From a checkpoint of a small mixture-of-experts model trained on Wikipedia: 2 picks a token, a softmax router.
Below are experts of layer 3 (counted from 0) of a mixture-of-experts language model. Rows are named router (the router's row for the expert), gate (a neuron's input weights, with its number), up (a neuron's input weights, with its number) and show model dimensions 0-127. Each number is 50 + 12 x the weight over its row's rms, rounded and kept within 0 to 99.
After each expert's rows: "comes after" lists some tokens at least twice as common just before its tokens as in all text. This comes from a sample of Wikipedia text that the model never trained on. Tokens count by the router's weight.

# expert 11
router:34 54 63 62 34 45 41 54 38 61 33 52 64 26 43 53 50 64 48 54 54 73 27 46 69 47 47 46 43 39 52 53 61 63 48 25 53 61 42 15 42 52 32 53 58 40 65 35 42 48 46 30 51 35 61 85 53 44 52 46 36 35 48 60 46 65 44 58 48 56 52 51 57 48 57 45 48 28 46 57 27 46 41 51 71 34 80 52 49 30 45 49 64 52 61 65 49 47 46 65 63 25 72 68 63 55 44 40 50 32 37 52 54 69 53 59 67 47 49 60 59 47 51 41 63 49 51 44
gate6:43 45 47 74 68 69 39 70 67 42 36 62 64 66 49 41 37 39 56 41 64 52 55 29 37 53 29 52 46 46 50 39 30 74 52 47 30 47 45 58 48 53 38 46 50 52 51 76 54 37 43 34 33 39 46 50 55 29 76 49 58 66 76 70 45 53 59 58 50 76 72 63 65 44 60 42 37 43 35 44 53 50 44 46 70 56 60 59 50 59 73 44 66 44 55 76 47 46 56 51 51 58 40 41 56 56 52 54 57 53 57 49 31 35 32 72 70 62 51 44 68 37 57 47 53 51 56 50
up6:62 67 61 62 51 48 47 54 54 59 78 46 44 62 49 78 37 36 52 54 50 32 60 52 60 27 49 55 40 74 41 49 30 59 60 33 53 53 48 54 45 53 40 48 30 44 43 78 52 50 45 47 50 50 42 42 70 26 64 50 52 47 68 47 37 53 56 35 49 66 73 51 47 59 67 70 61 28 47 42 49 39 47 20 54 53 54 42 54 65 44 65 63 37 50 44 59 57 45 61 39 58 39 46 32 53 40 66 48 73 51 56 41 72 49 51 50 60 73 64 69 38 61 38 43 67 56 29
gate7:38 47 21 65 71 62 52 82 65 42 43 60 34 64 38 46 35 40 35 47 64 47 37 41 47 40 61 35 43 30 58 33 50 61 60 45 40 47 45 51 45 37 28 53 51 54 50 56 54 20 54 50 35 42 23 40 42 41 54 49 45 51 47 37 49 59 36 36 67 45 60 50 67 57 41 35 53 61 47 28 56 51 35 52 36 55 60 51 62 37 36 30 57 57 58 39 50 46 58 65 36 73 67 43 53 68 64 41 52 53 68 50 55 51 36 69 56 53 70 32 46 60 61 42 49 80 50 45
up7:58 49 54 37 61 52 52 58 52 53 63 44 45 59 72 49 60 73 79 38 49 42 54 81 45 41 53 46 52 36 59 49 38 42 36 40 51 65 33 52 76 48 51 32 47 55 62 21 62 39 55 54 60 48 50 49 52 62 53 66 68 40 45 49 58 40 45 53 65 62 33 61 54 48 49 54 47 64 53 45 53 54 61 49 26 72 39 46 52 42 49 75 58 64 39 55 53 94 67 53 66 45 48 62 38 32 28 45 49 40 52 66 50 42 37 41 36 47 60 31 57 51 53 58 35 24 43 60
comes after: " |", " 19", ".", "–", ":", " 18"

# expert 13
router:46 65 54 31 69 39 34 36 39 44 66 28 51 44 24 53 51 60 40 41 50 49 56 37 51 32 55 41 58 34 51 38 45 48 59 53 58 69 59 72 45 43 29 37 39 42 62 26 53 39 36 70 28 33 33 43 57 48 32 51 68 30 46 50 56 34 53 67 71 66 50 54 51 47 54 52 35 66 46 42 45 47 64 28 66 57 51 31 72 45 51 46 59 33 54 45 61 56 50 31 39 75 58 58 67 49 46 61 57 50 66 30 43 47 67 55 60 36 37 49 56 52 42 48 63 53 29 54
gate6:53 49 60 64 46 65 39 52 74 49 55 62 51 72 34 43 39 70 52 73 53 54 53 54 48 45 66 35 43 71 49 72 59 38 65 35 62 40 50 37 41 75 35 48 41 56 47 63 34 49 71 43 62 38 71 51 36 46 53 51 37 60 62 45 31 46 48 51 36 49 31 46 44 54 48 44 32 42 41 47 68 53 48 43 47 46 51 49 48 43 45 39 42 35 62 34 31 34 42 51 41 18 22 44 39 46 31 61 48 63 34 50 20 65 55 44 51 59 76 45 63 55 43 38 41 38 47 46
up6:51 53 45 59 65 68 51 27 58 44 49 67 44 61 44 46 57 85 44 50 47 51 58 55 63 44 43 43 44 57 53 76 58 52 53 37 46 47 46 48 51 75 45 42 69 34 55 72 30 50 60 24 68 47 73 67 40 73 40 48 26 59 63 45 30 45 50 56 34 42 17 52 38 58 52 50 47 55 52 45 52 54 58 54 36 47 50 56 42 45 34 42 37 39 60 38 34 44 43 59 58 30 16 59 53 42 25 55 54 50 43 42 39 41 57 48 52 46 64 34 40 44 27 47 36 47 46 56
gate7:33 41 45 59 40 44 43 51 73 63 42 49 37 53 43 39 27 47 62 59 31 50 60 49 43 29 49 59 53 55 51 51 62 38 35 82 66 40 12 37 71 68 40 62 58 59 60 57 26 40 66 53 70 59 43 60 50 63 50 41 61 50 36 53 43 59 60 40 54 51 62 69 46 48 46 56 58 49 45 50 61 62 70 59 46 61 73 53 33 42 55 63 57 53 52 47 61 63 39 40 44 37 62 38 63 57 60 54 35 68 44 50 58 65 19 53 63 31 50 30 43 55 39 34 45 41 60 44
up7:38 36 56 64 49 60 46 43 55 56 30 47 50 42 44 50 39 58 46 37 45 62 38 55 64 52 67 33 51 63 48 45 67 28 62 84 53 49 40 36 56 39 59 75 43 66 48 59 42 60 65 49 60 25 53 54 47 68 54 49 51 53 66 38 47 65 35 38 46 38 40 57 65 32 51 33 52 53 55 45 76 65 63 43 37 38 52 57 47 53 33 75 44 61 76 57 40 54 42 42 65 45 51 44 66 61 76 23 46 58 51 44 52 56 41 59 23 39 69 34 40 46 65 66 56 50 52 57
comes after: " ", " 0", ")", " —", "%", " 1"

# expert 22
router:50 42 48 23 62 43 36 27 49 58 38 51 53 30 60 38 42 57 69 53 69 25 55 47 59 76 46 61 51 50 39 64 25 39 48 63 49 62 37 34 30 42 45 47 50 47 49 50 56 49 62 61 57 39 49 73 50 46 49 51 21 45 62 31 59 42 51 45 66 55 46 50 55 54 24 42 49 34 47 64 63 56 66 55 52 44 72 77 48 52 49 50 39 58 43 53 58 67 26 69 44 50 50 77 50 77 61 59 51 69 36 63 42 50 41 55 64 36 51 51 36 62 58 49 38 57 59 53
gate6:53 72 42 48 55 68 67 54 67 40 50 46 40 52 40 57 50 63 17 44 63 49 33 39 29 44 49 45 31 62 51 54 58 77 59 42 64 42 62 41 51 50 23 45 80 31 71 52 65 52 55 50 61 58 32 41 62 54 75 48 63 34 59 51 51 70 49 45 33 57 63 37 49 67 56 60 49 30 36 56 51 31 33 56 68 35 38 46 55 55 37 51 54 53 51 41 51 51 52 59 43 57 39 30 27 55 46 42 66 54 70 41 60 57 60 70 66 59 53 29 44 55 50 45 40 60 51 49
up6:44 62 56 38 46 49 72 34 70 44 53 73 57 54 40 66 30 44 31 50 42 57 62 46 53 32 65 43 42 62 49 56 70 68 62 39 42 47 57 48 53 68 34 52 60 45 36 46 54 36 37 48 66 40 40 48 69 25 48 58 62 57 73 50 25 67 47 48 50 55 54 53 52 67 58 67 67 36 48 74 55 29 28 50 59 59 45 47 47 58 60 59 45 57 62 66 45 41 44 56 49 69 40 29 48 40 59 70 55 52 41 41 53 38 75 53 54 59 71 41 45 35 29 31 38 65 52 43
gate7:38 43 66 58 56 75 47 50 56 47 47 43 52 60 46 61 51 48 62 59 35 50 54 45 56 56 41 53 56 49 44 37 69 30 57 58 47 61 26 39 59 77 47 64 58 50 51 47 44 37 27 53 71 55 52 50 49 54 33 45 56 62 67 51 40 29 52 69 59 59 49 47 56 47 60 37 62 58 32 33 66 44 53 49 31 58 60 47 46 44 41 54 49 32 63 23 59 58 57 64 42 54 41 45 56 75 41 48 50 43 74 53 33 66 40 47 49 38 91 26 59 10 57 60 56 49 53 47
up7:29 47 49 42 40 53 46 58 74 50 38 42 60 55 32 66 58 67 49 79 53 62 41 48 64 46 56 44 44 58 51 40 47 46 54 55 50 53 27 41 44 63 42 54 52 34 40 57 55 42 40 59 76 59 48 56 56 52 27 50 59 54 56 46 60 39 56 65 57 64 61 32 36 53 53 38 69 63 34 59 51 29 48 67 38 41 57 60 61 68 40 62 58 34 80 19 75 47 45 62 55 45 50 45 56 31 48 57 39 51 87 59 38 60 52 58 75 51 57 31 45 51 59 59 45 35 55 53
comes after: " of", "'", "ed", " in", " to", "ing"

# expert 7
router:37 82 49 66 44 49 40 55 58 66 37 53 48 38 54 61 46 64 43 67 63 60 59 42 43 46 62 60 63 56 39 43 47 58 60 64 67 52 39 65 51 74 58 37 47 59 57 53 52 61 36 45 38 35 45 56 53 69 36 46 51 47 39 64 32 35 39 68 38 51 41 58 42 47 44 65 56 31 41 55 47 44 28 62 47 30 66 37 51 35 59 51 54 63 36 88 51 35 53 69 36 43 43 59 45 36 68 65 39 60 62 28 55 65 63 57 30 44 50 53 48 45 33 43 80 52 44 36
gate0:55 48 38 38 64 57 46 52 46 48 52 51 36 38 46 40 41 49 40 45 40 40 80 64 55 50 56 48 59 32 38 55 50 55 36 43 58 41 49 49 53 57 55 48 55 54 61 58 49 54 41 22 57 49 51 59 67 64 51 47 51 62 21 55 44 69 49 77 65 81 76 56 50 46 42 68 42 44 46 60 66 37 55 47 50 53 37 40 45 39 32 27 24 59 42 48 65 57 51 78 34 40 23 44 56 48 40 38 34 54 35 58 58 32 50 70 46 56 35 52 56 76 49 28 62 57 31 50
up0:49 38 49 36 46 57 40 41 46 60 32 52 48 32 38 54 58 42 29 43 38 58 72 75 64 39 45 33 56 29 41 45 51 50 59 51 47 22 62 53 57 40 49 50 53 53 48 76 48 21 44 58 58 48 64 44 71 54 47 66 53 73 43 53 62 55 43 60 65 82 45 63 40 34 49 48 71 66 59 61 57 43 45 41 25 38 50 41 40 42 37 53 48 33 57 42 68 34 53 66 51 60 44 41 45 57 47 28 42 44 32 55 46 50 41 60 57 54 56 69 71 62 52 51 49 61 17 56
gate1:44 30 31 51 61 45 46 50 48 41 45 60 61 50 53 64 55 52 49 79 50 65 62 69 64 32 40 52 41 35 62 70 26 49 27 47 42 59 47 24 33 38 37 29 46 37 48 57 52 45 49 59 39 46 55 59 69 62 61 33 50 54 38 57 31 26 48 41 44 43 71 42 52 53 41 45 36 37 72 51 64 75 44 57 32 53 42 29 49 42 43 37 48 39 58 23 48 55 52 69 51 53 48 54 45 63 33 60 50 62 51 31 32 31 51 61 46 46 38 68 39 50 66 46 47 55 34 61
up1:34 40 48 41 46 44 59 35 49 43 73 69 54 57 48 62 55 53 73 45 43 58 46 57 57 58 43 63 52 41 53 42 55 57 48 43 29 64 48 22 48 45 56 24 63 43 34 55 38 50 40 52 54 68 73 44 63 69 28 50 49 59 46 50 51 26 48 58 33 64 65 39 45 61 56 55 50 32 68 47 57 64 50 66 25 69 42 55 36 68 40 41 48 26 82 22 70 48 45 58 61 63 52 60 41 53 40 66 53 65 41 35 38 36 55 47 68 37 43 50 41 59 51 50 49 50 37 55
comes after: " |", " the", " a", " and", " to", "l"

# expert 3
router:80 55 60 49 37 49 50 46 43 52 59 40 62 47 50 59 56 53 23 61 36 58 48 41 42 44 31 62 71 21 59 36 51 53 52 62 52 45 56 49 41 48 39 47 49 53 58 47 39 45 55 40 55 73 40 29 53 58 50 66 37 46 41 49 36 72 46 42 39 48 68 35 62 51 64 47 66 44 85 45 31 44 48 53 38 63 24 53 39 39 73 30 25 37 55 26 39 45 62 55 53 42 52 32 53 46 47 41 53 52 55 61 39 43 43 43 56 61 38 38 64 54 58 41 76 56 77 53
gate0:44 72 59 26 47 61 47 34 67 58 50 42 69 72 54 39 46 30 51 64 37 55 35 65 42 45 50 45 37 39 37 62 53 29 35 39 52 62 39 47 50 49 54 58 54 54 43 61 39 59 33 63 35 28 32 49 43 61 58 27 57 48 73 58 47 55 59 60 47 43 51 49 58 49 40 50 66 43 44 53 59 47 67 41 42 70 49 53 74 74 27 50 44 33 77 54 31 42 48 53 42 27 49 44 46 52 61 70 45 43 50 39 56 78 21 52 48 46 43 48 56 32 58 38 29 49 46 54
up0:53 55 74 34 53 41 36 42 55 49 61 55 38 59 55 34 53 51 60 76 33 69 59 63 71 38 56 55 50 77 39 45 67 43 32 40 54 67 46 49 59 59 62 62 53 58 56 30 43 68 48 71 40 54 55 50 29 41 42 52 49 39 52 53 48 65 62 29 54 57 52 32 58 53 49 45 53 45 34 44 63 37 69 48 68 40 45 53 73 71 22 43 62 59 55 56 53 18 52 45 70 49 68 69 54 50 56 64 53 45 62 41 56 63 63 48 53 49 59 68 31 56 65 69 40 45 55 46
gate1:41 35 52 41 29 48 43 62 40 58 48 31 31 54 49 52 45 47 56 48 39 60 42 67 44 44 59 49 63 34 28 48 42 39 44 37 56 58 52 62 37 29 33 47 39 54 25 53 55 47 40 69 25 49 39 57 38 47 42 55 39 61 62 61 59 50 30 26 51 62 46 59 42 45 31 47 62 62 31 55 55 65 45 45 32 41 66 27 57 54 17 76 50 48 30 41 60 59 48 43 56 62 34 63 56 53 64 60 35 31 49 58 42 42 52 71 42 46 52 54 46 53 34 53 53 37 15 56
up1:61 56 53 52 32 49 26 57 58 57 49 62 28 23 49 39 46 60 46 46 31 47 44 48 51 53 43 45 50 53 44 53 52 45 49 30 35 72 34 39 70 45 46 46 69 64 42 25 43 39 31 61 37 55 56 42 70 67 70 35 47 59 22 62 59 43 35 57 43 49 61 55 38 37 46 33 61 39 63 28 69 41 63 35 28 50 63 43 78 45 34 49 59 61 49 49 66 38 48 54 50 68 44 66 48 49 37 51 35 38 55 68 37 45 53 67 46 44 36 41 53 51 43 31 46 59 47 66
comes after: " |", ",", " of", ":", " the", "-"

# expert 23
router:74 46 46 47 66 27 27 55 55 33 56 65 32 55 54 54 48 42 43 42 53 42 38 57 69 53 21 51 65 41 32 54 42 52 68 74 52 31 41 48 55 55 53 29 67 44 54 65 57 46 61 71 34 43 41 34 36 46 55 40 75 54 36 51 47 50 51 55 70 61 43 51 50 70 56 53 50 52 45 29 42 51 49 46 37 30 52 71 46 32 54 60 48 40 47 46 59 66 46 37 55 61 49 53 28 56 17 42 84 44 53 62 44 47 43 40 39 58 46 42 67 50 67 60 55 52 36 54
gate6:43 49 76 67 44 57 29 39 57 47 39 62 46 49 57 53 56 57 55 40 32 49 63 41 76 51 59 46 48 31 47 34 29 50 27 62 55 78 49 63 68 64 53 43 33 19 55 60 35 69 44 47 46 46 51 43 52 66 60 44 55 72 48 50 56 31 61 43 64 57 31 59 45 48 19 62 55 55 68 54 38 46 66 49 50 55 42 57 30 60 36 52 42 60 46 66 33 54 34 64 54 64 43 56 51 63 64 57 25 35 32 57 32 44 34 49 55 48 57 49 48 52 35 33 45 53 61 52
up6:54 43 69 57 51 45 52 46 60 43 36 63 52 51 58 50 58 69 41 60 44 46 47 61 56 51 62 46 77 48 50 19 43 28 43 66 57 66 46 65 70 61 57 50 61 61 68 44 51 76 33 30 35 46 43 49 41 76 60 44 46 73 76 55 58 37 58 32 45 44 42 49 66 36 42 67 42 55 70 68 66 62 61 43 44 53 68 53 32 74 39 51 43 47 38 56 44 36 52 63 52 59 50 40 42 67 69 55 42 49 52 42 21 57 56 60 48 46 65 66 56 50 43 36 49 44 63 37
gate7:76 57 42 51 56 55 38 49 45 54 58 66 52 59 41 50 59 63 36 57 33 35 42 67 55 42 55 40 66 59 41 59 50 42 52 47 62 60 27 70 45 47 47 52 69 65 46 64 57 40 22 27 62 62 39 68 77 51 53 57 66 64 52 36 51 61 45 53 39 43 73 35 47 66 52 64 62 59 58 47 50 77 46 72 48 49 55 54 46 53 51 42 52 46 72 69 46 31 43 56 32 38 34 32 40 50 60 54 47 54 52 51 19 56 65 51 32 50 60 55 51 43 29 68 39 49 30 69
up7:73 42 56 58 34 62 54 60 59 71 40 49 60 55 45 62 54 72 41 49 43 33 57 42 50 54 66 42 51 55 50 70 48 40 51 36 54 65 49 73 35 57 34 56 62 74 56 54 61 43 37 40 50 55 42 70 75 54 54 40 45 57 62 38 58 50 62 41 50 39 70 45 30 46 78 58 34 45 83 46 60 63 50 79 42 50 54 40 57 64 64 58 61 41 35 55 45 27 54 53 33 52 34 36 40 53 82 47 34 48 60 49 41 56 56 46 60 45 65 55 60 52 39 64 28 40 45 53
comes after: ".", "\n", " |", ")", "==", "==="

# expert 15
router:31 35 49 51 36 35 52 51 42 56 66 61 41 41 59 51 41 33 52 43 59 36 90 53 24 56 49 32 49 61 34 41 49 49 50 46 33 27 60 47 38 60 48 46 40 44 56 37 47 45 41 39 63 60 59 40 56 43 55 58 58 54 26 39 54 46 59 53 50 47 61 36 66 69 45 49 46 51 63 35 60 47 51 60 47 54 57 34 57 53 36 67 35 59 32 68 73 29 73 28 66 52 56 52 34 60 62 70 35 43 65 63 55 73 47 65 78 65 52 51 55 56 63 50 39 61 47 41
gate0:35 51 51 54 54 40 46 48 56 30 47 65 65 67 31 23 39 62 46 58 32 47 56 41 53 33 73 33 58 53 33 46 38 24 52 78 65 57 47 54 62 47 74 59 57 24 44 73 35 35 43 44 56 40 44 25 43 53 55 30 18 50 38 55 51 60 50 46 55 27 59 63 66 57 50 30 40 22 55 43 32 55 43 58 52 44 52 53 41 35 50 43 49 42 51 59 59 51 52 55 53 41 42 43 59 59 59 51 53 55 31 50 34 61 51 39 48 32 56 50 62 27 60 59 49 42 63 55
up0:42 61 36 54 53 51 57 39 57 30 54 42 60 60 18 44 55 69 64 57 51 58 40 65 42 51 68 36 57 56 48 34 47 38 51 63 53 35 44 51 51 41 74 52 41 60 54 71 49 39 56 64 67 49 56 34 09 45 46 53 34 48 42 54 54 84 56 46 35 38 52 45 64 48 67 45 55 41 39 56 44 56 49 59 62 38 44 58 57 49 37 47 51 60 39 61 47 59 50 61 35 34 35 35 61 59 61 48 56 38 45 52 38 80 55 40 49 34 83 45 53 25 56 49 51 38 74 60
gate1:40 37 52 38 78 39 39 36 49 40 51 44 40 45 63 48 54 38 76 69 40 50 40 39 49 45 42 39 51 24 60 67 65 42 42 46 60 40 33 46 67 40 51 47 42 60 44 47 39 55 59 42 47 40 61 47 53 60 57 35 53 59 69 57 51 51 51 46 46 44 54 61 50 38 58 37 44 38 44 41 64 62 61 40 38 46 68 46 38 51 49 51 60 59 42 44 36 59 61 75 63 64 21 42 28 56 40 44 67 62 13 30 51 62 54 37 50 42 33 68 31 21 44 42 77 55 47 41
up1:39 48 55 70 58 45 43 60 51 41 51 26 39 36 65 44 53 52 69 42 63 50 43 48 60 33 47 46 51 47 59 56 73 47 42 50 27 38 35 42 53 66 39 39 49 62 48 29 48 47 65 35 53 42 51 49 41 50 44 28 50 71 30 54 66 24 43 37 41 44 74 43 61 54 52 37 61 52 54 41 71 68 53 42 49 42 68 61 43 68 46 46 74 56 34 26 43 70 42 58 40 41 41 26 22 61 56 53 56 31 34 77 50 42 63 53 41 51 43 59 33 51 51 37 60 59 42 59
comes after: "\n", " (", "-", " \"", "|", " S"

# expert 6
router:52 47 34 57 64 49 48 72 61 55 52 37 39 41 49 52 51 74 43 54 61 32 56 62 74 57 67 40 51 37 63 56 37 58 44 43 41 48 42 27 48 60 45 47 44 38 27 77 45 48 50 37 43 42 55 51 44 27 31 51 35 51 51 36 72 66 60 62 58 39 39 68 63 37 63 64 52 39 33 48 52 65 38 32 25 46 71 67 50 45 60 49 63 70 49 52 45 64 29 52 52 47 53 45 76 38 48 75 32 55 48 27 68 39 59 49 46 55 58 54 56 56 56 55 59 35 40 65
gate0:51 43 60 67 47 41 47 50 56 55 31 46 40 59 52 65 61 43 67 46 57 43 38 57 60 50 58 54 46 45 51 41 23 51 51 54 52 68 40 54 33 42 57 48 46 62 27 43 43 59 43 43 53 39 62 53 63 53 48 51 42 69 47 64 52 24 48 56 63 55 59 66 42 48 55 63 53 50 60 23 67 63 72 26 36 52 36 51 49 39 29 23 50 32 55 63 38 36 60 44 55 45 41 47 26 67 39 35 61 76 46 49 51 43 29 52 54 53 41 65 66 60 34 55 73 16 67 64
up0:60 34 56 55 49 30 48 47 57 50 54 36 26 62 42 37 59 42 77 61 42 51 45 71 39 69 60 47 53 35 62 36 33 42 65 51 61 57 38 43 53 42 43 41 46 55 50 62 64 48 47 63 57 44 55 41 58 37 57 73 35 60 54 58 40 53 50 52 45 68 42 53 55 46 52 45 59 39 58 27 60 48 65 34 42 44 45 30 48 41 31 44 44 34 54 46 42 53 59 55 50 30 43 64 12 64 55 29 58 49 42 60 34 55 30 20 44 52 64 64 40 52 56 49 65 28 76 76
gate1:41 54 60 44 68 65 49 34 50 44 64 51 58 50 54 43 55 64 65 50 35 37 50 72 63 53 54 50 42 47 47 56 88 28 65 53 54 55 66 62 42 43 52 26 50 43 45 34 79 53 44 27 59 49 62 46 54 57 37 49 77 67 23 52 62 36 49 61 55 46 32 49 57 45 62 56 59 48 35 46 73 71 46 33 58 63 56 37 44 31 40 50 63 51 53 51 38 54 55 58 60 29 23 55 53 47 35 52 49 57 56 34 20 55 47 49 35 37 62 39 56 42 59 48 56 43 34 53
up1:43 54 65 49 65 49 46 51 44 37 61 72 58 57 35 53 52 63 75 72 59 55 54 58 50 66 51 47 60 48 43 49 52 52 55 54 57 61 58 60 53 52 50 43 32 55 36 60 59 42 35 38 44 56 54 39 67 53 53 55 73 60 22 46 67 49 36 41 47 61 52 43 58 49 73 40 75 57 65 59 67 77 49 43 38 53 81 63 73 42 47 56 77 50 54 52 57 58 59 67 45 33 47 55 51 41 18 55 39 43 72 58 17 69 47 59 57 51 53 39 62 45 63 34 46 46 51 64
comes after: " ", " in", "ci", "|", " ex", " re"